python train.py --num_hidden_layers=9 --d_expert=32 --moe_layers=[0, 1, 2, 3, 4, 5, 6, 7, 8] --router_score="softmax" --normalize_top_k=false --routed_scale=1.0 --balance_bias=true --router_z_loss=0.001 --vocab_size=2048 --optimizer="adamw" --learning_rate=0.00262 --beta1=0.9 --beta2=0.99
Below are experts of layer 5 (counted from 0) of a mixture-of-experts language model. Rows are named router (the router's row for the expert), gate (a neuron's input weights, with its number), up (a neuron's input weights, with its number), down (a neuron's output weights, with its number) and show model dimensions 0-95. Each number is 128 + 24 x the weight over its row's rms, rounded and kept within 0 to 255. Numbers have three digits each.
After each expert's rows: "comes before" lists some tokens at least twice as common just after its tokens as in all text; "mostly gets" lists some tokens that are sent to it at least half of the time. This comes from a sample of Wikipedia text that the model never trained on. Tokens count by the router's weight.

# expert 103
router:170089163144097134118101155152069110175160119145128125144152144166156132094152150156126136125101157150114137128145095145112156106156122117150115128111109104079137093137121152135125139166154163120094076107144120132150096107088096108140086151156131159093096107146164133162113126119148151150
gate0:122105085142153155116097133139100111135173131099117129113086115125125117123121113142138138104122133162151140164110117142096137148162151105198114112155080077106110131142136181135152136163147148153127122116130137140130143132115136125176111130119147113130132102096097116156145131115157141123
up0:147138139105120124132127145134131130122086108150145069169158144118133153135135155128110097169155182096105097104153146158160128183113094150120126137093140186107152129106113075115092132099110129096094116131132104117110103118131112095109140116152113123221120140153143136094108089149096136134
down0:106130109161150111126135147125084167107124114131152083109154110075122155152114156126113164117121100111141104148143106105085108115170164103139126135114166139121123132121089099140125137080071134157131126159113184105107129124140112083115124115129078143117156154149151164096090135095129112153
gate1:142116090183133116131130136126152148130115120108139133133161114150122137123155126138146145126087132100121153173164163127139153164127111122124080118123133141114124066169140169129152120138116180119134091116141061125088134125146089112129084155105133110100124118141167142107155129123163121155
up1:158114102125119069130129132097082114092158116147140123141169135172111125152130118121133189141123141134139155213149159114131096129106079113116110116136103140106115070138126176141080112113122123118140112129147060108121116115140125113113077152101124135131151123115153127136119149116116117135
down1:092151137108159117159092126150147092123128142102153110133135103100106108164128122140119144112146108106125123099108138132099151111064159114158141131113090154131100137118130123144079093131127082156090146143152118113116130142116126136148118111134153124137202094164114088146109173072103151116
gate2:121120141122097119133127097145081156164160104147107134116124127112125124101126157141139109143107158106139136154145105121118128132155117127136125145093149106089122077139121132134127135163135143107098083143139112136104135106110104210128133130132120144214120133120132145148121049134116150126
up2:107142113107114049144139110133094145158120118116120151104131132118129108102138149138154099119112132130109156142138098153131134106134142136130145128127164142091122084134086126121116078180117129127104087126137120150103132122129117144089130145143164133158126154112156147159133136142127141115
down2:126121125128122139148139129147136099146141103149154139115115117076137112167154155124133155124112120111116075100136119119178111131130187129128115108146154137119109129156095140085143108113101117126093143177129141121150131122125091140135147130113129125147150130108141146129119132138133144111
gate3:136113115134130123131113118123114116120161147137131126147177102158117139121086109145111146126109130164151144123129100126122143023133097100135099128135101117120114094122191193126136122153137144132110122137141131110140099119122135155130138139132128128128082129126158141133159134104109126153
up3:144113112131138084141117075115115128139141156118140153149124095163094153145121094113126145138118116166145142148107098077141119161124120118121113102120135127104098093118120186035119108133139125130114098139124113098123121116127145148119185128105144113118110135106147122126179137104125118020
down3:102126155135124078164111141151091091127129152101104165129121163148145100162128132133145113183127142166135157159107163149157156155124177113118144107098145126150103113110140133114117142116131103090110157140083129083164127120148110155114106096110111090121132180084114159092133132124158133155
gate4:107078195167123151114131110178121077153149131098164191125120145152142130132128113107145109120137173140141101135148125121129146136169149138139126130142136143159138150167173153134138122150147146135151143070109147118158135155126133123124141117126153155093118130162150171138123118107131138158
up4:114115123163140138104126104191136103145143151087143135121120122121144125130149122106158115109143125125157106103144114125165152143165136139125146134170131145170127149160170127138219109195111170133166124085119156182164106046144160121130162112133143162108103125143133176166114124116130116124
down4:137162133156129130151128099141155092116079151113152134123143136139124109115178110107120142194113119083103066138136146104135122139109133151137140143146117143165152115119141120153134119128096133148194075130138174117143145119120134092129130127146091132138128132123134133133180161103156133098
gate5:111147117147099139196138111152088134154128128152154127137108080119130140097130158153121175136113164124142120146123088171117127145159119128131139137143126135138159146143141149156142127143137130114128140109180183126196100105103129115144098150227123159007104125146081130143111128105134157132
up5:136087143125151151102097152132172121125135116130152108161121177146145217128142121115141115121162101153115101118139122088101149110139144092139104120135103112160077093126169133113131150066139140134129110107106114103153147121129107103139141120077110080155144119131166144133131099130116137130
down5:147129177093112132142154148111104104157113134111131121089125132153116078147097128122158091143137135126101101122121077147103123131110158148122111083086144139162103152137100147173169148142115127134105139109162092128144108120159147135134135101092128131141166144136091137110139127099136098136
gate6:145116226129132160115123159127110145141109030108103112139119137107144135100088108125141105140129107160142127096115074107119127141094144126116123102096097158127137119101130118128144124149141157155111108104132142151111137138128255136133148109143140089121148150173116120135131139139137137160
up6:150115159113124167123108170126143142148040076116134122150117172107144043117132077134121094116158115165109127134158102152106135117100160121111093098098134130103129130167101133125131123141118130144093068109135118146116127112135112126117103131134143106115161066142067117153079129171124143146
down6:110113129147140102138141127109106140143139121172112146121137113105143112146091137188144136157120090132113096134089172129109127173091125108127122099175140138115118129142130155129136132104116140145130140130129111159110117147112142182151122167121152161107141225116133096131138123144114151129
comes before: "|", "-", "\n", "==", "The", "|---|---|"
mostly gets: "\n", "==", "====", " All", " ==", " Mc"

# expert 117
router:147093133169113152118080145142099117160140118150143101154139162172160147105146151140089139120117142137135160155142106159101166113141130126162121145114104104114145102152158145152159145156143136089100106103180107105173113106099100103151091163136120140100097095148151144135114117098122157162
gate0:161098108146132124130163142098119154141120089120127150107142138146124135114084115083153149116143109154154140130110096180154170091122151173148138158121120123112113132108095086115173123151137115118169168105112127144128116128137110138138136195150138151085079123138166117138155148128136119106
up0:090147149095094148113129139166136072134144157134124103140112121118116135133151142155124109134100114120076127129142130088097081146120096102094124115117124071122165114133158178147140133108127134130097155146127133111125118129122129068129124083119113107159150132134107156109092102136119142129
down0:125110144121111146076110167133083104138130110126132134105130110157104164136110104145163128114143107153132161129164107100111130176133155131145151128159104093134129130133097115086136123191088111110140132134161093151140061135162096098115141156117120117165150136147117130151124133167114114135
gate1:123123121151130101129098164122134121176129142145173117128144124148181114138078131122101110136131113115109133141110153165113159119147102161126114168145150128126073096135131121129130112115122108104080140156144193151113143130116120102011137147084114134131109146164145142123141134080161115182
up1:119140119153123096122093166134129137184119154160175111118123119150192126129072119124106095120148105132105138112103132153103160119140097135128127155134137137129146103125147129138127110114122113124079142163142147132083173140106113130104140224074118124127097151178151129118136112104141092191
down1:130142155110137127161135138121140140157147090151074161168095094144082096162111091092123148164104122124129142122087176152132140111140108154146127102134155166195117129124127151127139138159159144101105139105092093117152133151094153112096150148129152098113135150113118117102099185141117108117
gate2:055114137130131106113139119128134135149120097110120135118119126132152113127146127163127110094131112163173162145128072142156145154140120150160105105139118143115104103176159110109112140132155134145142101085140130119140133111108128118157116175173078086152117135126127132093157138153145114158
up2:093160086145131097136150121126162147131085131102087141087132101110126124139113097140132109105127111144154150128123114129148098118138105142155168079150137141143122104185198110102119123122142115130140112120105157125144149119118169148139121152174098116158136123097114100088151150171132106157
down2:130154152134134100191116112099124127106089134146104074121120102139129114118152119079117136119094149137112117150099155097116131124142088123089108119134126128141093124129163088095132135103107115127132149099091152065136165116161168114109139107139127132120123106111119124149110141184176120142
gate3:123137127126113118126142115133131151148129124181107130150138161195136151121150123138069120140124123139093118150135121136127111087146096138127150141126131148120115079109112139138094115133113114131112122154129138144082155046124165136089106173116139156143126104135140080114087135087123140092
up3:168129120132131135136139130134139119112129126095177089095126122144104080125111143125199137121128127131170148121141126136138154134105179099132111115132133119140136149146127131136171116114142140148140119105119121125156093198131081112160129114157130105121144149106147160138168104158121100167
down3:104142120161126106137120123151117102108115104093188072121183136101124149146103138152147121145113120140094145150089088104141157132121129086101113133151122154098100109142168125129147108102138111135124150185145155177116120083126133156131111136184161129105183138141126143169164117132152125164
gate4:102118152120147105132140105189145132148176147140146112142122145095177128143137117114129091134161122099112172138131170155153092136100155121162103183144062129134193128136129109115173156159112132105162116127159134138160172148076121131133114162139126125091154146121128147147111180159099120136
up4:144162122138119144100148234086113099138127099114089154119158119158079125086126154160124165120109120157128107134118094092116146101139118134131153088099123136104119115126124157144136121116149143169086118135068124113098080115161124103174133111122122143145098121140145139115119115117166119126
down4:209133111115112109123128152090103157111098120136116174153136139130117152116133145098178132111125105097132141145078127138117108097104128114105072129116102124110139133124152170152087165122147122135160120084148107120136179120097116141165082163129137146138101148098115167085168137102094142099
gate5:151152151122098108126117144147091099118117117131122104116102122144102145170130132119151134126103120132121103144129132114132125172086139124109118121136136106117090139109159087146129123119127154098129161118152000124111129156115136145139129114119164162096085099232134139113103139119155132164
up5:137165104133132131143117143129122138117105124126094126105110103109102134191103136107148149164143131115102100136129131104136097173112132125110116105113144116147089149098134104125123116104093132085132143145164097094108131141144137144138150098097191150114125104133121128125104145134170112133
down5:146114090130144086110124126137096138147147124152110189140168141123093139119108131125144134123067116136097123112128101137130146114159165122123134126127156160164095099116142086113111087113100141133113158139162153125140177117131081165122131134107091150127125167155127114132109127147140153146
gate6:105079101140151158159128122123133153090111117145116135147102079127119157120095092134141120153150118120141100255103121139141142169114196148145102144117160145140129144132108096152105128097127112113128142116120125124174168181120110153100132113142101140155106145150093092125142128105129124121
up6:128111144120117102125137123117155105150104135101153169108115129088140082158143139108104127102139142106111114091153123107128125116189075108097108146148148110154104110126120166159133121127141104146158131140117161164063140090111166120149127143104147144098120139143147234102134103135185126129
down6:157142110083097146092137132143086151145130129087109141107137117160104072164171139130152130139123112160075100170145123136129103115103099141133056113155130129159116135109199142092144135101091131112110121159163110152140101136120154143148137124125144072150132130155116170136139125109114150084
comes before: " the", "\n", " a", "-", "ina", "|"
mostly gets: "After", " among", " At", " between", " are", " Royal"

# expert 41
router:164103154135100138109117152144085110147156112151166108147150151174155144096149171139116137117106154155119149150158099169079159105160140118148123144117109097119153110135135158152156146148143151116110097104161106124159074113115095110156126130126139138104084101153162165135108106097109144137
gate0:202130135115102146120113109133103136130170139128108125122139171133139117133135207102166122130150125144115144152110145155144123064116102140149139131117121144121117121108154117121101134132116109116136137130088120120144137157132126079233142136164119116129127142098164141099129112090127128167
up0:091130120142128070104124141150171117157126120141081147150103087094125134121120111137105136137095095104149084120147085149120144156122160088138160152139178114106168129157112137108144143137169171128106108108182120171132126111116134107098129126138115171103099116081115090138086159158126092099
down0:144108172084115126120122130128135168138141149138114112180096125114120158163094082132149123042105106131115088114121116120112124117108113124115155149150113136165113113127158109147096133143162088047137129135157132129146074122166138122116146147137100132108106106161114110100094090133108158098
gate1:112113099090098140126127123120136117120127129171111096095156124149130126100158087092143103133106121142142136125123141123096151122133093141104148134144124118115096086177121151140105101107154122162166134112143140134127109124156104140083149108083144138132134107171161130167171095147128106100
up1:142134146146139127121127136153045124122133114104129151162118126121132132142117154158105167119160150133105126138140114126157097138126141131130113135095146115132157142045135133120135170155113134093091071144125108124139133114102150107166145151164108118121122084097107145099078151116125162162
down1:144096119170126143124115118144056112146149165136141082118116139193162070136127147124101168133155132137158144180130108147155160149136116133159116116118123088095147116118080136154120152117131143128150112125156110154124140125131144125116097095116145095140096102154119151128125117141156134125
gate2:120112174130104148085140140128157138107175119142099146130119122106137118143153123134139142126099135116135119150147106132094239133104152144117140145124148100119126136127116113103134191162131127134140131119100108165160112133137107103108130117128127150123105124129136126102141083110102127119
up2:138117088162144132163092136146099096142107115116153096191142132156122143106112144153098119114137126147120177123131124137151118115139099101153109155096093147111140111128148142166146111112137148111100120130157094078115120087115137125139112153143115129128144116101132180139093139113140153136
down2:139132140147141132114149121110125125173130123082139158141123136172131149129111119145067100143124111111160135157118112126121146108144157125123110183083119079149138117114163117158144132109110139115084151078119132164165112084133161116138183080111152137080148140121125136122165133139109109151
gate3:097154126108144120119136099135165098117155104162103114125105157132123153124164132109122084135117121141160160099107119118111167158108110147116139108142118124110112148171099106126153106120120133112139155143099140135123134135102094120131120121106119118150150098114161100155174166132135083164
up3:079197123103144110133125086132160106100153123156101069121102129116126129127163133110134084124102131121155150068096114102107156162129099140101141119136133134113121152188093105127144107115123129106216165150105140143127155142128137103112138119105140115147151118118143103146169161155159082133
down3:087189122065115091173134137095153103115117122111123101117067054114140109157114132153115075119131147093130123102147095106115107123111134204103125086126133150151112150116161146144116084134101074106143132134121206094119117140136122135101167132115128120116174128130097107146074104139150142136
gate4:096167131138140120133131126119189140124094112131170159145131125085120146117079126156112179111111122116128092136119156136125121087071155143210134149158176103152123140099115139143129122135145126112135142136104134108176114169112116146113125135164103135142102136109104117089127139129125136132
up4:160099128141101159100130147131089086154170104133110100149125147162135122147132139127098111118127157157139160150159119099129141151160094133086092130110093123084140120150156133144146162138134135133131105108147085135096156082127131123150141154115122141114136125136152187161112125123144139136
down4:140128116092083140147150112085105129130115091167120130118133167126101103139145121077106137158114107152156138183162108126168134135154108100104134120131084141151147110158155115162159131115152103146143117144103131147133128122169107137142137071113122139141125132112083123081161112160154151169
gate5:157139141105151139129152133138095148133129103093145142125130140149156147129110139128126133124144138125132151213125139119126143000105115139126141138155075113128124136109145131150124113170137128135199118117133132141128112154126140138166150131150128126149100142158120169136134157117112114128
up5:158129161115157107123153109135100157131135155082125143138136186129136128135111149118147135132141148087161145177090126113143151100057163128128131134165076111134134137101123144132104117163138131140164121137131135139125147153132129144162153126165130114140080145179105194110137122133119101113
down5:092137078124152108120155089119163121110090138089093138107146120136122119123158136146110174200126136088165145118137175093107169123167120143125114118135164165085105137115117162138141167090122109183105153117163098114163144121100147125130120099126130136139166126084155120146192122108142109109
gate6:062139103143130105139122099126109090105138130136102167139137104091137108123136105131142061103135145095132120098122133128128147147154159127133151140112141121131254127137132115114130111136123109093119139100112125095156122097119174146097145111109104141117148086145147102113127130090132144135
up6:099122094119126109140136118112101113085135151126104159123145095110116094138131100122154065128140148094127124098133127111120137133139225126123210100134160132150153126148123116112130100123103114135131152111191144120141161129137168151105167107110116139120149115125133101123136127107113121131
down6:107080168111128154110156157105144146192136144135142132123155124167106120146117171130131117120179140122085156117122136138111145124157101165158124131119095111137103115147157148158112097106081072124121165127142144071161114125134142151111157144097145127123165137106145112143128112152136113134
comes before: " |", "\n", " \"", " (", " 19", " and"
mostly gets: "),", "\"", "”", "!", " married", " –"

# expert 106
router:132111141155084136112101143137101117156170106162171120157127142163167144096166145130088138110116147146113158127165108157103135100149102114141128141098106111091134096145143152159154143141154153106113108121159102110165081111112095101171104156132130138094092104152169144153112104107109152140
gate0:128128164126107100105087123144130131168111129149140154128178124109152125115136133164102120097092132115122138108115142090127112150144158132146145142134117088117122113173096115113151131144174141086117123143134104074152136103123170132134112126128123183163134107136130128129130112128132127149
up0:109150133102098097121119087110140165142120145145134178100174098103147138108130107168121127106083116066109145080117165115153127160138114146143096122129141119102110078152119122117108111126173149145133155149116141071155153072134182150138130145107151157136129140124121121129140095151138117134
down0:159158138131106136134101106151128092127105167116125134126147132135107127156103119123134135153169124113135134154075193149149119099132102141174145105112158169116120158147131135144095130118123117154165105128121140136167153170164135104130154096134123101089126117140084130122137126103117118115
gate1:120110124119150127134131115110110131105130130160134135164135148128116108097150106130093164131119131142134142158123136107098124136185131155140116108121164122125110126143123142115071134113117140135089162160139115121113126111122124153104131127107143133142092103130092102143124076160109124157
up1:141139134091143126132119111084090135122122139151163129147111130143130105105183146128145136149159126124128174121105141152075118107171130161107141112121129128124100181104070136125096115101088138132115142158123123174084133123102099117137109131087141109124110148116086141118125091156098129136
down1:171164137144171100078127131155136141167089179132164116145108092149176151150128102153156133124128127101135190126134137100138144130129149083116088176156131113108127168160132113122125126114098157131127082117111112131124145123092160149101111144115121102119117134108100151129110103116132144154
gate2:108102135119128199126118150138138132120106098121116121149131116111164114093149158123114169101130136073134143119081133128088152159130129134120128118102100148112131136112128126144141107137125114130125129143139105110117216132094083095163105125141125076121131160118132145144119116164161115133
up2:100124129140127126133099144146146128132133092132095142159158086089163117077153151132107157126100129121117149125078131085121182150118117152124140124115126140097145118113136114142146112126140083133126120137151101087124163103069114113173103115151134096124133172119134147147129111172184130139
down2:139117152116111120079120139167101134120101156171119113137149090142151164140151126148180128085125127129113093150087124124129151093124097094113089153142156108114128104122102114149105123101159119138117103135078097062090187180143187155120109099104119136141135186109121161140169151095106156150
gate3:115144118119089142125162146117142094135126079135152133120124140102105110129156129149107131105124167132097149115136119128058113022122131084129124163131115132131134113100142175134120123152148155138119104128138131078106065140101082081182108177135095147156133122120150126115098100132156115116
up3:121153108125113128135144150119139109144110109137152131107189117083106089154198124133114117130140153087099138080129126125089129126132131133113143155127104141133137118099138147123096114144129145164137119127108125110107088160107097107170124168119110142162167138115135118115090118134148121118
down3:122154135122161048120124175147145081155128124129120102097128116159102120120101144129138125139138105153126122107098117103173126118113123146116147115125092158076131110093097095093133095143101143120114124103160150114139107128111064171105164118090110142139134098154128141103113135146147134091
gate4:133142113135137162125124126115057088125118107103175108125133117143139157142127095115124156135127161081117104110151094147119110097118140146104116128152119128129145171136098113169131134126129089150117109079129118140107068121089138107142088146140142108095112145173131173153158111138128116099
up4:145127147138127136129118135143129125169141133129107131139154124114145127120135159129100109123120115163126154149122122116100141148112120123079134164115129029115137058124139154117134142150128166114120122129128122123161140126120133133134134132143122165140146083140111194105108123117135134140
down4:116118091109127141187141064122082127085061165090108133146128154146146121147155106162103126160144160136116142085110145141110134128153186120125147111163126180131117112158117173144093117084069178128137129121087069133128151117123141112096105169144097100132139092145106150137073109123124115148
gate5:158137126171084123123143141150127124131127128154131071137134123104135126143159120130125192104148156133119134164114130133111116110130128083120127153129128085095134124169094117130101134127100131132113131134168125139083113079194132141079138135122077106150143111122131143167090114158165158122
up5:105145096102106085127169132126140141125136132144107110121121114095126175141152086092152147139105138082091149145094150158167091131135108099111153126128138124099115138131106111105095109108101136144122149139149136150104113103144149156148152108116133106150161122111149114146111153141159140132
down5:160133149122128079148099169163180153120137156114101136144093143131091110126091081119127073152132104097098148121090162129117179106109117137122144132152080121093144150137128160155087115117136127118119163098163112158171168143130123129150161110134110137124119127148148144120118127118135148110
gate6:115140119136101126085128101132118134145157133081152139139137135105160143141135147105118108137100132027109133113127109170132140105143118142116125188131118154137135125139137139176145115155134125139138130110070112121112140165115133167085151090168159166159112126145150135164142155160106114133
up6:152126154116155130172111159130148112120093195125124119117128104150144114098107106156136132114147135163141116144134158072121134106127143129146129121111134106121129126140099121095117142121129117145089102142135125147158127032114136082189082169108099079111146132119111135097112099085157137119
down6:132116114152106132147086132189138121120125070169120099140116110151166143110148111105134117118131161166124106143154111095103156138163060119107194130151138135094107086139156126111162086132141150143135150114164108112162147147156111120103131131080136112175121105107149134135123152132146173092
comes before: " ", "\n", " the", " a", " 1", " 19"
mostly gets: " during", "After", "On", "===", " began", " until"

# expert 9
router:165101148144129108127080139140084093127166128118164117184145134157141140090137129120092128120097132172126172132142120170082161133159119134126110141099142081093133112104123184120131134148161137142121100105129132106136113104120129129131117140142145136103098118154152165166103120095096150119
gate0:128088103151113146121088195168140123136151120128159144136144134133124130109175151139137147108138134126125144122129133158087175125121070134129112159117137124100171118164131092124139120135148126115115120084177118105132132115113098110093118157122137118100131117151139121154120130104142174133
up0:118158136141084159140122182170164132111128134126156137103141128112106121110164157124151131104174124115132133120113149138093028122134138129111129139130141105110182140162106121127114108126140106136114138146153123120115132159143110115116122158148153100124158125167118132171103120128146144112
down0:122148087161129168101127145154108157122140141141146131106116118103107147145130136124077134137181122108148122132092142149161119128181135182128105140140138125118169144128127120122103142097083161162156153096152132154132139131126135145093136101115170074150163100104114154136156104152181108124
gate1:124125114158145139143133104136095143105146104116116126133118104123124144155148106092070096119121141156132146132140128135135145128100141125139108134092091115143129135115129136182121143095109113133161123103133111118112160138122125158160101151133255119127122129116098137089138109118085180145
up1:178100132128131126131130155137063068155171154143149106142173153145115115136112136136142115149136162134098140138153123120130139113121119140137097125142100100078122105125131134081135139161131119121125098064132120098147141119135121118147107152142112146141093122122152121152107125121117072143
down1:153104092104128103146119178090109139084143179133132160155129140148140077137110123102134116181116137130111166094095147162156103121160118126087125106170127102130065122090106142162094075094107114142128129082134092169132106124146135129108118095190158079117127145115123113152104169115122081154
gate2:153154124140126122127120133124128127125119139147122125124172129147184140068168146127131082122116117142144140156169120155118135095147116138135116148138141117112125096115141103134125111147148128144133088120137101112122115098107131142142079157125105157122082127130167137138128115155128122146
up2:102117134115093119137105142118141139126157136104153137109120141123125154104146122125149126124183116111150164084098137164156163162139102103127146151110108127109116100118171075127115131115120123108134118129109133167255150091049115120148150140101102125159104127194137097133127136098119123166
down2:151116116133114147148131199127104142140134120141118182154108151125139136152130125103094132125111146152147123124166129108072105115145081115142179125108114128048105107133141088129153133092113124122071134165124180128107099119142154111110108142113101153136128099137116130133125108136112161138
gate3:156106146145138116133095132117058069101157142114160144169142122148173134120128126118071124133132130162142144143147098172100176123126105143141132130129113069097106106112135152116145148152143127128124114087111112120131154052138117090149139132151126124117089138140169164133120114124092183125
up3:105137128145094145100148156153131158160153093164110089144101184141105146121168153167135141101110156103137109149139108109135139106140128100151108147111092139099164125156133111156154141148120161098101107133156109156154093156094052069137094143142106150134154102122108108111120121158140155153
down3:117126114127132155096137120148127154155123138140122049124115123121098151142131141181104123129126126074130111133125117111124139106133124121125131160135129123115217133137131133128135138126109147135102126182158141125146108154143120121135126149132115255139149124131109121107132132138132129157
gate4:126116123139125076061104135158140117117138117128247118122121114144154160070128147167126126123116125135102110152119167103108115107135135131129177121122113122132107145138148117117124110156152184119148114164164119133121088114104128111144096120130134141118114127127090121153123116136136116109
up4:084136135119140077101122100210125129147121141130129118119132132116177124092129112193148103108114081127050136135110146117152119183194183118107143148134144107121151159125091072090108108140155159129122124118150122125108115114131146117141111122075130151103176120154123145126141163154151151124
down4:131164138179146112123193092142124077086142076160085164123125132114123123150154108171133102122144153127095130141103153098137134122158121121129105116109121139128102097157116130147098084123168118093112086118152107137117122148128150126134136153115131132157116092127104113151098180147150135124
gate5:144123184128152131124161157142114107116136117117125145130119129139129130152103178137095127064121133120134203111155120141095135138163161098121141135109134102127132135139137165123130127143149128113101116111114092107152120112102146125132194154144083129122139122137163117121119133083146141172
up5:118157097142127136126129083120125135126098155130121122122122110085111103141094111124135129150118165138105130114105038139119146160105132100126140120134125167098137139153136130154129124105082136135125148113151160130128130159141127118122125124136192133063138139092100162099141201136119112140
down5:142123113098122160089122129127103146083137110135147170113139138126162133143155139122107121228095132146138135151143137106095111109143125166130087092131107120138115155108178159169149138122118138188159191126140164126148102142156112153159118091127138114122123132127112130152124135125096120172
gate6:148140136121137132129101138130108159110140113144114091159127143131115137141162135175121139119079131104153192137141147115135140111102122112126105130156120135074147098115086125113125149126146142121144128091142119141126127146130127109115078173157132083135121129115183131118143135098090112139
up6:114148085098122114129139124129180127098109123128132122095127133113131134105125157104098131127152092121105117149152119120119135116137102109144150134136131143168139141184119141130137149103132125128114147132109113102114143151117128185128106167096128132093153130071086129135089107148127151126
down6:127140144158108096103139176149116124145134128161123100138139107150108123138129124146141124072117200115157134136176154089101064138102132124144136143134131134137150142114158128088160126145101133174107106119097135145140112175135080136037146139151135106137101128169154153100145126166132148094
comes before: "-", "\n", "==", "The", "===", "In"
mostly gets: " multi", "---|---|---|---|", " success", " located", " role", " father"

# expert 76
router:167113144136123144112103155163108086131149112150156120140135150180160147113146167138108144122110162149112150129149111162112151104164119111146117148078102104110133112142137153158159153153150157102103099097147108121151116124117099114161103155135127135098093103158152153148112112075097159167
gate0:118091138133132119140136147177114091122121096144124121135113156122162091061105155128134153117129142083121124097139126113102123120141131107124151145152124123121125126109123114097145154148135130176130083115135128125141125135133133092132100157134143133125105149107169177142110093140161135099
up0:129125118105129102153161129132130113112124120129126136103145162134177103088105146105155157143140127130101131091154129141139098101133108114113162118153121157147107137100131088107111117108116104162170093171147149103112128153148130126114095154104148120145126174087154139132107103116157134085
down0:156103141120066106131115113125143136124139090148162134116140113147119192098082158122132107110146150139081131130113106102148108114096107078132093129118156151120162106119126084117090131118100113122115129134096193148158137067161110127160149117163141089136149128136133119068107119134144161114
gate1:145129135125111162120123156127126143103135090144141110117132147125053161125141177177126181117153139106107099146148146140124107119150138114141096133105167126103143108125051220129122135111129143107144125124134104164129063106113093111143111143135127136073127152174168137152101099109128096141
up1:135124124140127122137117107135106141144105141146125123148140129128164098115125130102113113125131104138162171129106116112105131158116098127136117143113125120130123068127183098118113136129110141153104140140124118090123179122131134157108125161125106143170140115086095108121131125160127168138
down1:129139123141149105163062122124147092148052159105178167145159134148151134139096136119074123119124111133119140140145131110122121136109134080117132151127117143113143134125143134131113127134150144130118114110143106070094171097160104137101160115159118125144161099130139145119078142139141147159
gate2:133143129115116139108117137111143102126110139128108121119118148112140114142122130138176148135142159164166061123122130159009118112136130096129145149163168139129106116193142100116091128112117132110129143132122139153106139139113144128120130145124130115085133137122178109105131121155094091178
up2:118132124140128127128138109137104140146151117129164132141137131159143154137126125157100095112112068066090122127115133088160150153143143146131117113094103129133149124159065195147174138142150137139148125114149102132148130125160096124146132100128126139164131133162089118146117144085217148096
down2:134122174143098097141122086079166124144134107172131104154107137121147126130169127120147112091151151114118103157131134123094160116101081133147133152144154105099143096141144086132091098127157112142108131139124089117085131142118145101163105126118096129134149134169158125136122097128089161132
gate3:114131129119155116142098136130125135101107130105130109117144156151123085149159109084115113135137159154098138123159107154078110100113154138134108119124119102094144154149120138088072127102122107124096112134125107085137136142112139162109079155116124133125117123113080094139097104093138184109
up3:101124108127153111140085143144202101104106123128129170131118162138092111128148102102103102129137142149114110111127121108101112125131143128213065133094142116130154144143141137123114017100134147137090118101104110097156122159110140133122123124116135134128127098137089116131134097111125160099
down3:151143149150123116148152109122112158132125128112130163132138115100138098115121125158129128167141177084152119120122144118118079100117141180127101112140133132198103116122143094140073174145146193129128108102147152071128128090133116099147103134116147138093135126113128113054108137171122108142
gate4:143114143135122123119131120164103105144153104137105099139143134146189139157136143134128142116092198000167118125124123140138153158136104104146124131119126118123140115138149124110155144168143164090150136097137133132143142096134171137140118115150084138117118142137123137141102128112108144124
up4:127123127144147160126109152086099098134142135097136140143132093089122144106137111132120134108217119146118117123138142138112141118000127125134096136145106112129142101127174161143137114117072126148117131133141114058117094122123110119136123159114126130103118147134145143150120069127128135153
down4:141148144102081114155068149168115148168176132141147108132092085160173127146126136144116163112105124159101122113132134159112091139151097154170097121110127133114134109127113118134156114168103132095102151155153118100130123107143132160131155139116107124131133084165136167117084142130130096141
gate5:178099151118128114128132165124120081118128125137141094120113164106102119150116181163145119103123117139171116146103119147136175071121105092145134174167126118106129091109123221103141162156126149130147140114174126140131158153132123128187105130123132121100127113122105120133143136154122114108
up5:166160104118154089127203131129138091116133134132130118099110146096108124151124164149151141132183087138163138148105143156147141077098100100122137160160140136119116112081117149104142159152121145143147132094135138157115183163156124138178124117120146101114124137107115109131141155165108086109
down5:146142115164112141142125139153121168129099149126130131171107162152155082099141126087100120078136131132091155129114154150114139122182161087161141115109122098088136159156091119085170134142113132139137113107133141131141168120107167121153138085117100152125123132169089133183158118132077108080
gate6:085148109161172109127137125123168142124106126115149133136120068117152155128136129102131129126083137105099169122155124096142145152114150117111117138079113143127088153140155143147148127113130110153110102135168121120151118126108152092078141111118093113136079121143115144110166136092134110129
up6:128142120146164119114128116143164139120092131110170129135112103145165146147119126119144106133122119117125128092155122103154158146107148120116117142104109118133119137133195114128153132145113130142151109139141137142165121135140133096119158091124112108064087120152159131125148140126103090162
down6:136052112145130117161134123176132162145119136160114122088144156113121128103132165083149113125129141123129114135141087119114148115148090122098138104094139143136156129176139152120107134105103125110148133145091158106096146153173130157130149123161136153125116069139149120150135071113107150144
comes before: "\n", " The", " ", " 1", " In", " He"
mostly gets: ");", ").", " until", " against", ";", " since"